{
  "d_model": 128,
  "moe_layers": [2, 3, 4, 5, 6, 7, 8],
  "normalize_top_k": false,
  "lr_router": 0.000769,
  "n_head": 2,
  "head_dim": 64,
  "vocab_size": 1315,
  "norm_place": "pre",
  "init_std_o": 0.0093,
  "beta2": 0.99,
  "lr_head": 0.00715,
  "steps": 7889
}
Below are experts of layer 2 (counted from 0) of a mixture-of-experts language model. Rows are named gate (a neuron's input weights, with its number), up (a neuron's input weights, with its number) and show model dimensions 0-127. Each number is 500 + 25 x the weight over its row's rms, rounded and kept within 0 to 999. Numbers have three digits each.
Before each expert's rows: "mostly gets" lists some tokens that are sent to it at least half of the time. This comes from a sample of Wikipedia text that the model never trained on.

# expert 2
mostly gets: "iversity", "ce", "ree", "ō", "ation", "ure"
gate6:544485471496476455481478482529491516452533524487483538520507558460524471555483538492513522502487520492489475551472511459501515507500494519515503482501458487528522511531483472554479519526490509524465507500471417521506530497513507504549468536524488466510514517509503479476496442502495522487488519502487490538514531500500524527506506521518461483523498512479511480521469502509509521499463
up6:509547521507474469445471514511471466492539532476483500469501520480492482533509471489579519541475484460503495545492494480518477510483512499452498530500483503528518514504513463477439522511489526500489469527477450522509519538514510487500493485502463488532503529471510495475480470501501521527499523472515499467500518494534508504544552458517457498499463511472497521473538484517496532515485
gate7:501531511512534496488525532490497547478542469486520445516539469512470530499462497479496529473508509486492490479499494509492490505465530514468465484505502498539550482511539450513469516486525548509479525498441512497481536499525482479517480461492513501523515502470536499523511502530536475434529455500483466508505524446518511504495499516524485518505484503476528494473542544489475505518461
up7:520493459428472477508507487467513539519545525513510526523527474443508550526492526473478517512550510482435544486499497510496529504492528513499529525540509487497511503515577494478500514484462510477505483492528495515503502476527504489515490515482466520486520486493500522486456504528467499495522528481465454512471471478539498513482495502497457482551478520515508508535489517505539482513492
gate8:505511521488530479424470499460494513478472540512498535502536483486516521481459459544544497473531533512487506441484482471452487514478543486488504475483535517473512505479526450490501488481538494486480508478540477499430481532495522490490516504485480478488471518475513528494500478466504534509477503494505493486488532500511478487483494468509524498483496481516524512486567463519543522486490
up8:476469520482514505501512491490541510474501473504554524509491486520530522482491528460511515530463509499492462502492490555497537462503491547473518539490481537543526500548473476542489486464494529517497481523454491497498442490480436533468477508490466486464526502528502478458498520492478510496507500463466458487505477493530522503519484520499508508454450530523490519507491526518524481498517
gate9:520483458508493475482534522482506499530541557496519492510484460494511469497512492496494481486497514531517537546483549548462490470470511496501486523467509521540524488557511482517498486481529529510523492493467467488502502474508483519527444522485488514515501507545490500448521548526470541504532478502511463478495509500529484498546468498509513488483477494492504556495486450506522470555517
up9:513464502510501494479526506489497475523517475485494478521502469521518536519532519493509535466529539520506464485443479500519484499486481568478509527497556507509538478492513495479462527517467495486511494488494514504445460472475461500495486525524475462522514467522542450516448518475514470523503520484488569502485515512508506510490506520490508474495523554492512465524489536519526468500534
gate10:466516499473514466482499499514497475503478451515515469468469457484496494476524482511529485545482487485510519508489497429452414492504493499456511512540525487524516500505528466500526459489540500492503513495478504494468497489488466501505484454484533514539503509477542527489496490556511522480555496469490529460506527489478511463495520479520484512480535480502499497459490483467471508465508
up10:529520528510490494511493523476508471487499507493504493446457488487507468495497492521478499548492487501535480512500492498442491462529495547488529539545505490499492524523512486537540451496483476522507485508493491510491502487488516539505512465528488470465472501520557483467495500520500588458514532500480531493520508514439522498491493505531477527498527490505502489469486524501536442457525
gate11:515528503514531518516553484464496488522485441484539483518465509489515518503576485509524516496461476506498526518542507507525523508481446485502504507486511486493464508534530475510523505479536526470551495538469474522489514484526515494507466450518493532510484509477488576481513510534464525529509516511514533452531502505503514451506499506502487487492496490514498486434523474507507524506511
up11:505493439492473526480497534495525473491514547494470529462556462484505509493489471479515478533506504441499533467480507482499481530515510492451505497511470557516495457446498483500536505517468504507453466516542524486497472513518508487478494517500480507536509538495526430465453524485483483485500474492528480483489519490499462504520524476481489501509522495466471526496498485495505495497445
gate12:520491506479507509499488505502481502512471463446502494503463508486521496516533450531548457557460474532531455507510494482530488514516521468527531437495483512490480519478495524495494460478477568486469473520497499522489476476496518517556477537513487537486525483499463481480489485512524511513537535470517480520515502538510489502495495507508499460508481539470463463510490524510466508460497
up12:481513509510495510467463483512482519535488475532522488520519462512482486509438535445471506493523517464490489478526504561509488464466499507479468526519526513521487474514469467492516510519505476519510515475490493548479488530499474484534476522479509515418495482472487494510520533440480483510508444511499501493519528487516538507464478507526545515482509475507527536497537483479461518503492
gate13:488493484477517507488515512473496478479471505510535491540493503483468526525499462478497491511471507494503489511485532510519498528458509495548491460462489529521487501502507466480483495504476486494494442551467527492486496520534474485537507475471452496489501516455515468492465477507495483543525494487505495486522546506516462484513526459517461534435501543504525503503499476416501537545519
up13:484579569545499485483488496517496469499508508510499507463513483533518454468530474509525502517494492484497522481532514470490516460500484490445502502481521493479462494485519516475535523492508551511467531456512519487499475486509515480456461510521496548531465500506522521470535552510520499494471529480525488536482500500489510495491481507485483521504524497516451512521527529553493475468472
gate14:524532544520469525484551505468499500499559495456478508478508527464529501461538501441509488506511485496502516466521481517538488490524507474541509496452527516502503480481473534524504484477453526556517450492452475499491478525495527483496526515513518475511496524542481495486493501471516471467518498487481464508509536529473515538561491523492466513493477498501489503489531468479509477519481
up14:499461463468486555514469523526480491482474503480525504499504465562512465531471511546478499509490521496516490518470464480487498518502518534484494520512469470462505505506481507491522477506545493492506527503543518530471499533508458478548490493448495489544499472538512505513521524518519534519449499504505490514517456489548469513465473504539528500495544529493524504504494512518548524464530
gate15:509565506530485473490531518460497537511533521496476518463475529486494503503455527517486534542502511506509472485498496512520508516520508463476512498502513536455477490497462502483518467474437451516502473506504503471480525449461501480465535479487526437497511476478526555449486457520487527484481495526503531520525520525538528522471501500475481500499504520529508507492519517501508515514466
up15:505430534526497504535464507547461485483460476513532451481517501507516485512522515490502490498524494535514476488490465477468487464480537522526494506473493454511492495486512493520512532513509540526517540499471528496542494516529487506519505532536513545518470514496489465509509541488569479439490517481469478504516463505468506499513509478534494486511522462509488466527472496533498490455481
gate16:546501489502496495512467492505493490489463491469467505460514486482517551492456482521474475522500500502490530519540491549487515486476463496479485484483497494462542461544466497516486467483480466501579496528474515503474506523497529511498499494485471519467461485512522559508480473494507524517442478483525494479491529499474514508452500495454548476484536557487525516517509521494510488505492
up16:520533509503465504502458507480493526507525445502526497471514480505439525452532515463493476491518454491508526500537495559519492505489429508488504508497482523510511467509504491502537479467501487468576480514491443514493474510498503500487473472515441517469472495488517540471483476489524534518468475495495478476482503515478525493488484505501505495476478547484497541486525501489468483538489
gate17:514541536527474523521523508496544481497487506524468503460468470531478521508486488489516498471473483498493474505497531490558446483492466484468503497496503523473470474503536468490522513513510526499479489503484454506497510489541511464466466471491470492512521533468535492489525510557461467484512527496543508481475551537505535466463519478508454517529495501496512495493523506465527551533494
up17:487526483509543453445490483464479459525513486492570461509516527483504523468532469514557472536517514487485521536530536501485523519527533512476473497523513500519481462484481494500516489507524519490483496507492517486512494495491503534505510513499516540506457464522480547479497484474534491549508486489463484471504419489504507488549512482489494479469476508482504516472493494515465454498485
gate18:518508512480482502502480530505525519500526506500456499450476487480517502487552512516450524518464508504488475490461484511480530483429501455475541481455519498488515442477499547476483500506491496495509486486515459503528488488493483458483548518489535480467523478534487487551492502520542521509490492475491501449498533522466485502506547537450477484508502491486498497496467501532522494547506
up18:493519503505498498448496499466474495473486519502511528544511481497503509513476502494515558466497520532545494462495485480500525485493484486519508542488480538504471497527535469542541508454548467484493514476581515507481463516462529470487559485512491508551490538505491518496510507502461514515471484532512523452534541516492530484481470464497469502493489483504514521482535526503525497509502
gate19:516500490517491540472502511524516438457480521479512459461466492474506476471485485505519486508477532499523483503507516502486512507467487494499532511520483527513490503477514468503499534450550505522492509478479498549494480492498499529555463488492477523479481503511505496498481563496481528507520502502510480462507542465568484523534473474497425485462475520461478481496520479501484545525526
up19:493499483451573522519497487499502513534505495563533473553524508527510553478524500496509517485490469462507509490486489501537464500482519504524495486514518513478493476512508491492497470488500516463496511520540497425536456498527490487506491480484468507529491516505517542501482440470488459489492487504481489526486491474481456469495502496511504531510556526531529517463442495497469481488506
gate20:506534534504533482482514504485501480448527545493497523497514504509493549513532507462483534460482474487499477460472502501544442495493514475557512496536487542516528487497542506497491481493518514538513486469508503508488533506554506450486510499512472507500578526510529487500540536500509529495524475503452491473497556487509512464486522510483463516542492488500508495493493531526476511511524
up20:530477514469472519480500471532502463535535489496521519480544479506499496485491500529468482519501509507481471472490490519574492533506451498486513529505483502502493496507544493504470469469514515491488507474473465510478518526560494484496506485499534491470518484517485531491510540501490557476471483484431501539518544548468514471513494557526473540519477486499519470479457481496514481493505
gate21:542563496513472494500500485504494500486525461468486535500506532484452517449513497477554469482501487490539499495495531498510458465503491473478505538490488552479502495498504526512498507486496507512481497496530478436510506491508543515503487511491493563532464482500523525489474504510475509480559504456528496465456536524455474496535450529489472502497474493496504493494501497482484492507564
up21:505504527527460469488503510515490521500527494471520521448490470467496517462499509465504519525546547530500488485519494515532455503494527488515486537447503526497497568463510511543501464505475485520504497505492479472491530499501506467529473547465517509526441483451498498450490480533546551491504466508540493469526500511486520507483480483487470511515548481526496479493511492486493479492525
gate22:538507510518504471492521534499512514504513515486529502485490481470511529490496458516499521462509486461505562495493507507482523491530531513477503470532520527518491490499487489528518534476514494438465563485512486542450458530485503477494485467451476506480451523520528524510505447474506503468494532534499446492500490471491494480485440464482511477508514517463495500511529506541464519521485
up22:477510518524502508483464474521476501570517520477469453510495480566489431559462499504476542474488489503507465501474489536446503548501474491515464517495487474499464468462510528532464483494502512476505482480510465471486487517522497482508509504513497492519543535461477515491522509539506444508523518517448507503472531498537515482482514488499510503487520513525503497490479500507470481484506
gate23:504512539533519433506507487499491503515527529507468507516518512453509516553512485545463484519471471442541519476506526489461497536531461508508510509482523472500491461536521462498517525484502535474482495505509481523527457502495515439466522493483515485505526518485516507476515481446475528465500522549549496535511480535507474485525483504469522501496462480499532469474507502517487503500498
up23:498513486505518465544493527482526527505491542486506456568494511506524464531474526562482518477494451487491504538505525557457512503467466510494504507534514507490518508532530470479503498493549547500504537464493460524491460501486481508529495522542490505487562508454536539499497487481506531494469534478518493494488496458535499507504520502484517470499491510509519484533494515519520487471490
gate24:527505490503484536521500521505520481507523502489493471482505499458500525505497463491527492509456465480515519510513550502526533508547497496500533501514479546543488518469540482527513503472468492530499470452508489478506496544483479521471496512496492473474497501491535459473477508479494476475494518490498445474501466496520493489556531475549519504536556528505452481492521550454525494478549
up24:506487465511511501513454541510521474545539507500515488469516473454508514481475501496514536494508494500496532474510524519477497476503505499547549480524510526531496485459517530497506482488500513494543477502520498458538511549472448520528497513529524496500483496492524463447499520498512474499482542483525474497485501502536504481522521462517481478495560491470451462487513563441498483499526
gate25:508522535503539525531487474481491496492451536510490515501573494485494538457487486481548564521475491498513510460516509518492451487542502490500501516523514539523518477557511500442506498498535497499528545543539453480501485514500469489530524511502517512483471514511511495482522476485523489525477480496466461542476555489518501491503518522482493514482499496507535487473508541491539489510493
up25:507478485478506470529466501486544439486530499549489472516510523503454491523470512506523505519457482507483518494513499541476534485487507480517509444477486490468492551458500539508509528492507508493514493506454562508479505506509500507454528488522500502518515495474469542497517520496510526438515529470515520488497480461495489461495525460466475488494559482476513458532518506470481521483488
gate26:479516473481512507476486497450505469474525519515517513508503512491518483485493475487511492482536488535508508511491496507542493518515468482481537522485561493509441460495482521463505507528461516522524464526503524463508461481553521509491518439523485507491489504479463534479521559482496531508481457464468547498502483526514455515497488515516529509473464525493495484450471518455511461506500
up26:480515495502512494515553518502523529476506476506482487557486528508522544518593493478502501505461485515459505525475518481490478468482568524509481501512489525540532553516547506488507514483494506505504474472470489537543529525508492517484516511534496528500499508499539492521530507512497490500529480458510516522513547506526518467489531505481475496512476476516461511529490467481532526468539
gate27:502482510498494503510492521498533489475524514490492463540468520528524494491479490524501501522491460506525508533483565535504505445479491515473497516515542516517495514564484504503478495485461534490526457491539536529473527499533493521449490497514495491457483496514538450552501470475549520524514533490484471491520521441506495484492517512563501534473485478491517519506501522487500530525524
up27:518508539503502521496490500567470507502480481475479499503476539486510488541496507470518541501485508466484442484521522466516511527481509503438496483482489465483542519501476488531514491502520498497503466527485502503493498471488501522479482501535494494513496514488443557487525443510540506517559472482530506507482472505468513486499473477542509447478542505469545488494549502528530525477479
gate28:512483483478469467491510503498512511489446501487475428527541485495480514542526460499503481471488553511494505536476487525519499478494510527492467456515515476506510478497522527442497488477511545531477469506503494533527487508515496518532470537518524493442562514483484513511496499504527529519509519500490468509507493459489486515517535549488477452514476560493526492517503512527473528475483
up28:487492527491507456498486485504466509503433502517528452506531464514505471518507503496506474517467530509490480544529517511500517480489473514482455470513532484512491448523541507442480536480528554502469474476473512510448478521488547485520509496531513510497514525480493534484510462520496525533506525513524519525490547461542523475503494538529490496511503489543529494515492506524492518484449
gate29:489493485478492531486511473519520480492529440543531485466519466463492500548512469486469477467480509486480539549501524558553500470488505524454472484512496520520528483478526493487496504488527501467469499497453513470486459500486529496455534518480477541532472525508536540492518476522516519476494493452525530495511505516491506455508515506465520504483544500520479507483462470504502518512494
up29:503529504502552481472506473543508510500442506509471498518557469504512490494518476493496511508514471523536519497513505495487526514503451485525495489540446482524475504470473517529474505461535489536484479512522494545549532495479494574498459502537508506485512482463480484489480548551505474488543467498513500469490475522529470485487477466539479515509501477486487528518497478491486508517534
gate30:495502517547507507488476515490540518493502494515534502557495503482521538497470443531499551508512483446521536490545527507492531520500480511471508516566491492498550526490546510501519488517471479516509507502499474497500513466531515522482495501498459479503466490499518458474515529488506489530486462529451460544490476541541480463516504521494463516475494481540472505478544529512481505494495
up30:486549509498502487500522485517516472527517455522517482469465486491463496496544495495483467496501529545485507514514530562478481488500515550499484470481508525559478485475525475492473464424532514502458466512495522522498478503474511560481495521509515508460522506500497495479493494518453523521474530511528524476474514456513505503491493449483542505489476503477517522495507460468484493514535
gate31:470535501462461580503523498502516513537537495514479456504490465519498459551482506462496526546517486502532485504490514471515478488438489514511464451547488493490520518530507536490514462522542527518466536533493512467518502488494461493489478490517495512507503542470519492490528481510459502514482483469512484517505460499499487472493507503507504498480526465465498458457500510531478467493503
up31:466505540517482445463502480470461489506502512466486481480461496520510496497501530506529553451500472517515505524536532482506528493489491479465500498500462480538530503444478481517528514523495439473494488481482470511514522503528518455531511495526476500495517511497490506494499528512530505522506476489491530473521548558505516484501536515527498500471481524471489504560488527513475541504439
gate32:520514483518483479547512491470497465515497466504473523486524496515511477514545474497509536496503478492550520444543521467485497533518486480513482483481453532444515530454511495499521533468536482520490478537508475511498531490540492491506469489497484529496467506443525524463480517523503499528490516501487472490542544515539501491502562459518467531502490495508503498480535537514503543517497
up32:547479472531488466543524504538480486492485528450486534489541497525537517513515505515494560495482503502517477518507486478477512526518482511544497487495454504452559515491500480504484499464483481521510465510527478497506472523489477520510488505505495477440475515484508484503468460531518522527496537496437482550534517523530492506478536496480518546508488537537471500472497533500489524484481
gate33:500509455479495493461494481474514485469492453475551515526514493500513504511528483490492497525500518494489485504490512516492497506500496501496490490541446519470474507474484480526578472510517517494500450488493514480508502530515549488504455507527506467523484460496520468491416510490494488489531525448484478452500548503518467480495457527502454498537509494444485467511501520501465499510479
up33:480504510546514522495426500517534476553493516499469461510494485508482494495503479509499509493477522505497525481471489495528513509472504483490507467487529477486530500479531514443476520505486493531532510510461546548482490421477510479508512534494501559510522496511516489510476481483533504517489518552505462483517451476494493496484518456461538525468535505524513522485452519495505492467520
gate34:525535496489459475511510502516466507480468520504477496525532506473427422525475480517513522519513536440516507540485492501513509486504491485525464453549513494529522468521493505513505498464471535506513517476478426523477499528483515472548520545466507481524535499520518483482476481529478515489489532514467464503511514513488492510495526500479482520520507509477547508497521508491487527488488
up34:486464512527532511518494489487505505506539490564549500496479525554492528491517526516477543499462438521487470462513516528452511528517481537516509550501480468485510509524485478481504513485511478512516510516490542484517506454523494548498506499521545507519478497511478495555549472502531504485496482508488492564514473462545511510489464498506494447510498488500492497535497488539511482506507
gate35:475525524485550513504485506488524488513504502534558453516512522450482488482486512516513498516466480486522578497512511487508502443510474518509499463532483509456486505514539541542490477507479510451494513510506477465506469500519525452465492479483445519524482506480481532520495524472517493504471482505485475523475449556454514488495525478473491506470506501470540500510498516471503505495480
up35:514477507469510504518521527482517535472492498532492485501542495519505505493505488502482497482509489477458530557482470525531515477482467550470489473524506459522500516522472499517478521476500503510577505481469516506509517509556518531493475461508510504466504487517445506478530452500489472506480502458430465521500479476494500472542545505494455468459512501509476509509499529475476474474503
gate36:490506482502485472500492503453526529476484507514458481492478503491513539525462527466498508470493478503530551511497556479505507519491474485479526513510510476498532463481555455506548511476465468497499523477513542501556501528540502494558471514473459466507492524513476514517470522486482460507482446455475503491493475493504486489544467520477499503470499537506492524459527515500519486529491
up36:488446533494519479484513550483507504503458521475513481527475479496529510452485498473516483501463473518523498513495472481461501502493497530531554488524511476527514497428508521484535441494527494470504482514538494512489496480478509487490489529527519500528522497480534497512515503550493515472553511505458488471551491545538495471498515462482514486512530523521512485497462568508518487489511
gate37:503526507547494504531500510489526471474523538493495529477506467513436482522487502513470548485516491495478507494528498444501495487489523486503516490507511492529478515439475493490519465489544502532541506491481500507557527516515517483482463523457514561494516528495516519480550522504446491479507475522534540495517481491522479504542504498472504559488496531525464487507490529485484546511471
up37:520494457493489509495522466546488490509512506520459493466543479516515483516524466486490499471505483478455524483503432501498473499505509511514508508504499460518492466475522536561535534508505444531499549536491493505500511537509548510481487521473462536543472497519464501511532505499514478479465494484525497495512446512495515499511434471480522548467502465504503516504494461482512482486494
gate38:494465482502488495469499526524490466543469455452520476517522484489477504479449536470527501498484526547519484550491491543551514466544522527492491496497456510508518534512480474458511520479480537479521513480509486528504483466489455472509493522497505508485502508525499515554457503499476480484484479520516476496486507515509453500502517478517567506534465481459509511499513510547460520489501
up38:499487542487458510497500510494524492470468502502444501485512459493445459492468535516502527501485478479492514469467490545493496496507490470477483541562533522492501469461497480503547470458514490490522533529505517508550483526483518499477479512503520511513582516496500445495495507483518509496505507475506515491521533511506490523505518512480471533509546496511504560495533493445499501471525
gate39:488509505542502516507534487456534501481494503510505490507488481497506480549536474502487428471498499514542522509498496507525519490503458564555528511537478504486519517541510489482503527481515513504491491529466498477529475509536515462514497485495459501498513495514504501494505515505479467510495481491514471487467540512579472481554454493500512496549449528496458490497499515471515528531459
up39:499502456517491518522497519501544527505487482514448501490459524493519480531509499511493535478471532517504487509522499485483547515452468541488526480533482521535507524484469487484506466477503471536467433489506530460508524545491516469524473513528504549471506474522477466481468485481494480501465496463482465483500540526516505495540518516460522493500496501512519519479449488527540478542493
gate40:513507474514481457535499476466525479471484465466480523519511512503488513516482499471529531498469491484552498480463574518522525462521517508495465436522520496488524492490478473539512538488470455522544446517537520506545461504522499538498484519535492438516496515498530502468518512522473513472479520494481468516486513495496485498482529486492513498475529523503521520514523502484507528529523
up40:456486509484477477496515559441492470464502514519538483506498507498501523515525486486523462475510507524511470507487560509483531481485514468523462510512537465496508460493515515467480464522503487473447516481494532493495487511504542514499487469524562496459510453552461507482487469509506534494498494465493522479506477513534494501512493533518450470516530494522503505504470535523476520505546
gate41:430514526531497490477491509499484470445460478495494493532463426478528498502536434527529476504530500502507482523493503458510470467502489507487485536521493520535520489485512523494477493476473494504535512515496488503472505490514518500510525473480486523515510473522498539472459512502540498485521538499506509509504469506478503448491532444522464545489456501517497546507467506454504484510480
up41:511515541461527497534496469510518520484481478504499495431526502467518502485469515499505497477544482481537560503491490537533483463464506481491475467487510478504466503536483488511470549502517500458474554508516547500462495466527489466484500520537446524514501528549480510501500492531495509522462537454481502523491514509527501492517508544515490456467533509512508529479516485498487508486482
gate42:472571567495484525502515480479516523459452509559542497485528507534538533488537517527499488514489458489518466482490500472529485509507464510525490473538490555525481510453501498495515523484532517454485543478510494489511476502496515495486506474513542498524521489492514540516473450520497468515506520512490481501513491472524489499494518495519497513487475497499486524532540455449508461481497
up42:510504461494494477489483540470521435508487509482478476516476517490492474483490482504481481484458505536526539497467445470488543530469494523456467520458544482496501516481453491498528498482485528520481461480516487513536503512538501459526540484495521521463480497523496517485493513475533514465532539549513512469512465493520480511535481460513482542486455527490496513510486489519530502500538
gate43:541536457484491509474488504494512501512484459483535504449479544497519518541515480483528469547479483484487530471512483501506473510472494486493517475519525554559539477496521436499494520490499503467496506483511502480493510506470522540476467440511483498502532536513553506486479533486490476534486479535480476488513502469519475504526546517484475503495477545459508525489518483468479510530500
up43:524509440503504492487463461537460524499476495495498501508475547503543487529467535514465517519508505499496525429501501516514470505497521479502520487502509504532530497527471501512445529489509486507488500452538506487503493504448539545517523509499514504485478507532518479514469525459520493490489493548434488537494484483559498538471503542542519508484473502512497483522478492468502477532498
gate44:509524508544462527471462513493420476493502477459501466505501486498505515513491475511515516520474487495472476516546499498528504492528482495489484507542460476514543501512461476527490518498497521491517517477497455488521493491516503511487488515474495490534502524456523509486466558506519511501499468493547535447509506543518506501523457520511412522485509493502532531455542479495506511505484
up44:474530491508494505508536528545539467472487513538522504503497475499480522467521489484501546508496502502509506512461487522468506470470492536469463481490551544497443492520528518492536495505512471507480516555508565466472523504466480485491507485513504472484467514519484504550547450509494499578511504513461491519511470504472513479502533473463504491487503466485490492478508507506491501489540
gate45:474492498514539484487513484521473475522492472531528470503500516496450532450492482525500501512456501486500561499482483506500519535511503499455492500496512490491487484506454505501496468501523477498486504559535472427512526492532496500504450493516501497480507523505486527485524500475508476510490524463502531535459466473439507506483444508565534496503485462487527534501473515478536538496504
up45:523507500483509495504480521536476518522518488497461502541539472500457524455498474516514516500492479520446524486494463464510479508494538502508490493492503514503501460518502488522517510481486517468493501557478523431508489484567504458525484479493511474448508519540486499490530491543518446444523469514479502493497515518503513443526502505486520506531496527514480451558498529475490511491504
gate46:512473505499512516489454518506542497466473507514558448515481524486511461480530497491498536538524553500527488503539492504491468475484451515541490503472481499493497525533494451539480522502527472494512504518502471514499504514507508492508473506489514513529538479520533513488493472506548504481478488482461477471492522465465513498501448459521427449515476520490497513500511513522486488452462
up46:505517506500498508479522501531525461467482519454516558484508470458530467500529507521475509522501491486495498494477508520502532488487493574484505521515489505474480496438485530491503493510513527540557429480455503504503482524480484460442528461485498492462477512532479498502482486507438490483457517512519502502479518472547477491516508525481489473475499486545479511502516510525516493524493
gate47:507544506512508511487504480501527510500496510478554488528484459475496554539522485493511501496480524492503519470496500472509514510516472529481487454500534514476478474505539477561532521504475521515479484517506505487528493519510574490491474520540492511500506494504547514473525509551513508523460476497539461479508535449488503459498505501496458493519528511499486455503579525464503507513476
up47:512487493485508517487522481551508544513529478526529495528514496463489533514549539502482541526504518507455488497498492472538523466504520518522491440458504480507492501519499496504501535513468513518433536512510516489517519494481504498491525536538505498521516516516521496527517499514544502483467499511514444551492493497514541498480485525505516499518522499511474446545533570486523450507482
gate48:529530487515517509495484536508495504470492461525454504507460494445532495497498436460534488513528485506513517543479526513512474530474479484475520495496558459534485474494486526461487513515500510479499510510507505494499510514522479457498504519502493503536537507497532522491471479553453524557486488508488527488440527516540484454492477560523492525471529493495499511489514491498485476539489
up48:501485483505477560508455515546494512485499476550467486486502545497470496516448483468501530543540542503501497508484471516541517468508480472499486535507536495509488525441476499458494502504502505480515527537545519479528494487509475504506516514534535516470509520530494472538557467531465538496488491481495537489459544484493524514488478526504512512493488498507520443520494510515505468503484
gate49:491531538480522518527485538532525452520529493501512499484481482544513489496535512450438471467525469495507508476469497476508478479496530519473556503484481494477468487499493481525503540517494484496466487526510485502542527536516500503453485491528528506495495482520500516497479500475520477455533505458488458487500514488411479487528514488532519486470518492493528509519500536484492456535521
up49:487474444487468466512527456524522548519526505511535538502477552488511518488506514507497481516481520475549509526509541517515518491538479527525524522447530535505553506523532515481488470523449526454475532505514503491478477469517511537498526523492458494509485492489545474520513517505514540506511544510530528487507476510573507503501497478498509524518455497473517502510498482500507494498523
gate50:493540509482517502467507520486477482438503482486499556468539498518495463512509434509509456451514471487509465501509460502474500515514455475480515486482490509498486504513497529494492494536492484492520477547488452500475543529547517488496471513432494483545495460490483472517524491520513489494499484506527500500483492547523544485491467453468518504498524513502489517483485508446507533477476
up50:521513518509498504523526485503452459553504490479507511498462485531462482499483471492486487503460492488495459496478469547489536527507482483492510533495496486497517498580513513487506523501522531477469523543481524529487498492491500526536498480444515475426494502476506498491516473458465486504518499506555478488515507429520497502500490465459506499527479505512446498514548492501514508477503
gate51:499509490453504557504499515506531487493490469491499490522471518481490528473505488493493480497468487497549547503494487498500508503455482535454492498510483488526502453518503483521541541527468530520477473506505481493516498458471482528528532465491480512463521508507555502462492523540484499502588531478489498504487514467486500464515479506515462484454528475503524501427480481500485477500474
up51:485481506504490537524472514518508551498493513498482494483459527464528513538500497516498524484504490549510492450503502471475495504463510531492500487505501440532472481526505506513504538473454505568488472490497505509501569525467512498532522511533529478481530470501502491507456468492508483498495514517539509538491534544453545490527500514545471525469513474518526464499502535491496486466484
gate52:516440483501494506492511510541516473459486519515503521451525508479480500489482464448522542513466524469511507487497493521506466473531439514494510499538463511498467491488506495477522536545527516452518528496511503482469488469522533515508487524462498479505489520485522455521498522490485506463473469475482485513518495514471498506524512502536527482503535521466514505499491498447470585517471
up52:500490467495474524453519515527506509520503499502483512508513517515520511485502500492516482522489527544521450542495506507470513479525517449446482550463498523457476472504516489460493480513522479486518536547513511509514550469490471532500514497483440538495487521507529486531508487499506526525472430521536485482505466453486503475480514526478511488510508452510561521487483485491499537499517
gate53:483477477502516573471484507503519503483487535527482467522488531474509541511510494524497486461487522448570503509522493504487482507498487523481523487515561506527501469491519468547473500500494537543537485501509512538484500473514491481498478494519504548478506478537516519526427478524476526495515454512470496482484551525484485505473520506467484491510471516506482501490465562508506501495486
up53:520474461492482470484501496490490507528463477500511488522542493511500485491487514494565464470489536520494484549524485500514513500497541501521519489554485512483463527495470529522514499482514471502507478515524520469514473474494521523517483526534521489493467550476536525547502510458540478476482498455515487518513495443537459514499500527579495527533485527482488499507461498463483510494533
gate54:543464513512504492530536490475456506480448520535542498493492504466490519483533493474488472498521474481509506492519453431486516527477497520465518500492542502498551459495474504507502523466477494500503506518517445518504467462488497534477489478507511514446474492499529500479473490422512468463504535490445492538521493521499506472516512513503483541475464493504494505487498483528485503512527
up54:533489503483513490550482489486525489479424453527516521503484459499453512486497498490515485479478485548514465486530508471517498491507492488517515514473495485542448527507474537491505478517521469526464522513521480533501478508493548492488465520495502480463522470518504550518476501533494472478523535431494511513522512495506489475510472521565484491532526530478530497516474497452523493508506
gate55:500501504548485508511511513506486417510526528500474455501521467459466463517467503498547469499461513506489523533530504489495501500511428467491504485502488544468477469501513472519474540501509512483473508488466451483500494489522503472464497519488491516542474543505506456461487500482515511492502504519507483505520468511467494465518522484479511513503507525443459496475520476550527540494500
up55:528482529524554536433506513506552502526490499487525526466484511486506519514499496498501481485577467537435519502488511484518491544479501522496507520486485508475489507467492503451519487534495506503489514523493474475506453471494484478484514453494518487512528480488497513490494507507522498546459517487474479516501480477459514460500470462511490433470520529505494469467509525543517483517482
gate56:520498513485507534489482483477471461492502514488522484468509485463508523487496464527496482524481462479508528492513476441539495481515501466478484467505507506532506504464497497543494472517503431486470470523480531470503509517501509474497486493500476504496475519493511484494466491495538484548490464472498535410450503561501491499520483520473469525492545499523510538465520494510553511479497
up56:462538504505506499520492509535501522519513472524533484526456510514511489546536473486532507518481475489497482502474487523499492521454481481481513521461486498473501490532502525487542572523493571466487507515492493512486484489510498487497540451510502528517504523517487505492492484532498529480531552502514505523546536492487526471488545465543516499470441530490484491481506532498459484516448
gate57:475515516531501492483476529521480516469559509474455497522511480517509506511535470529524470502491504462522519464535535510499550507485505490492490459475486504515497509495459531450472448487459499496487452552490499510502504526499519539453488493525506526514525472490515504450476475451557483502547471551507477550495481484492466502515520496491503510537522517505493529505501511493497510530492
up57:496519468514458460513489476500512459513504469491481455518505457494477475488475499508530494495443513498493522513505491550500521509491452499528518508501448530551490503494487478460538485486480477479520471525514463483503489487479466514520489479491523510497563461506504488448454495477500510513479518564489488509474457466527482481481530489519520525506537541514530501515435505501513495489515
gate58:480534508458461479477483488479489471477492479536480534504498461523513517439515518495536492527549486466506474468495529478505500439549511496503534527515521497498505460471530506514498479495497520453517499469516461490515473517499545498485548498468455484506468478462529509507506520462536507504464525508515546493493479546522505481463528489487491526446498460495505525519484500515485481515499
up58:524466536479513531487485528502511483537488464527487540514458507499476472532526525488523508516482462500531522516446489516552483500497539523486564516454480465497483493462502526478496528520500528534460505453538458514483524489498501521433508453505512513493511496521516512495484487489526480512485544502501537462495470502523521517516499481513486545470474474469460489500481516504468502513494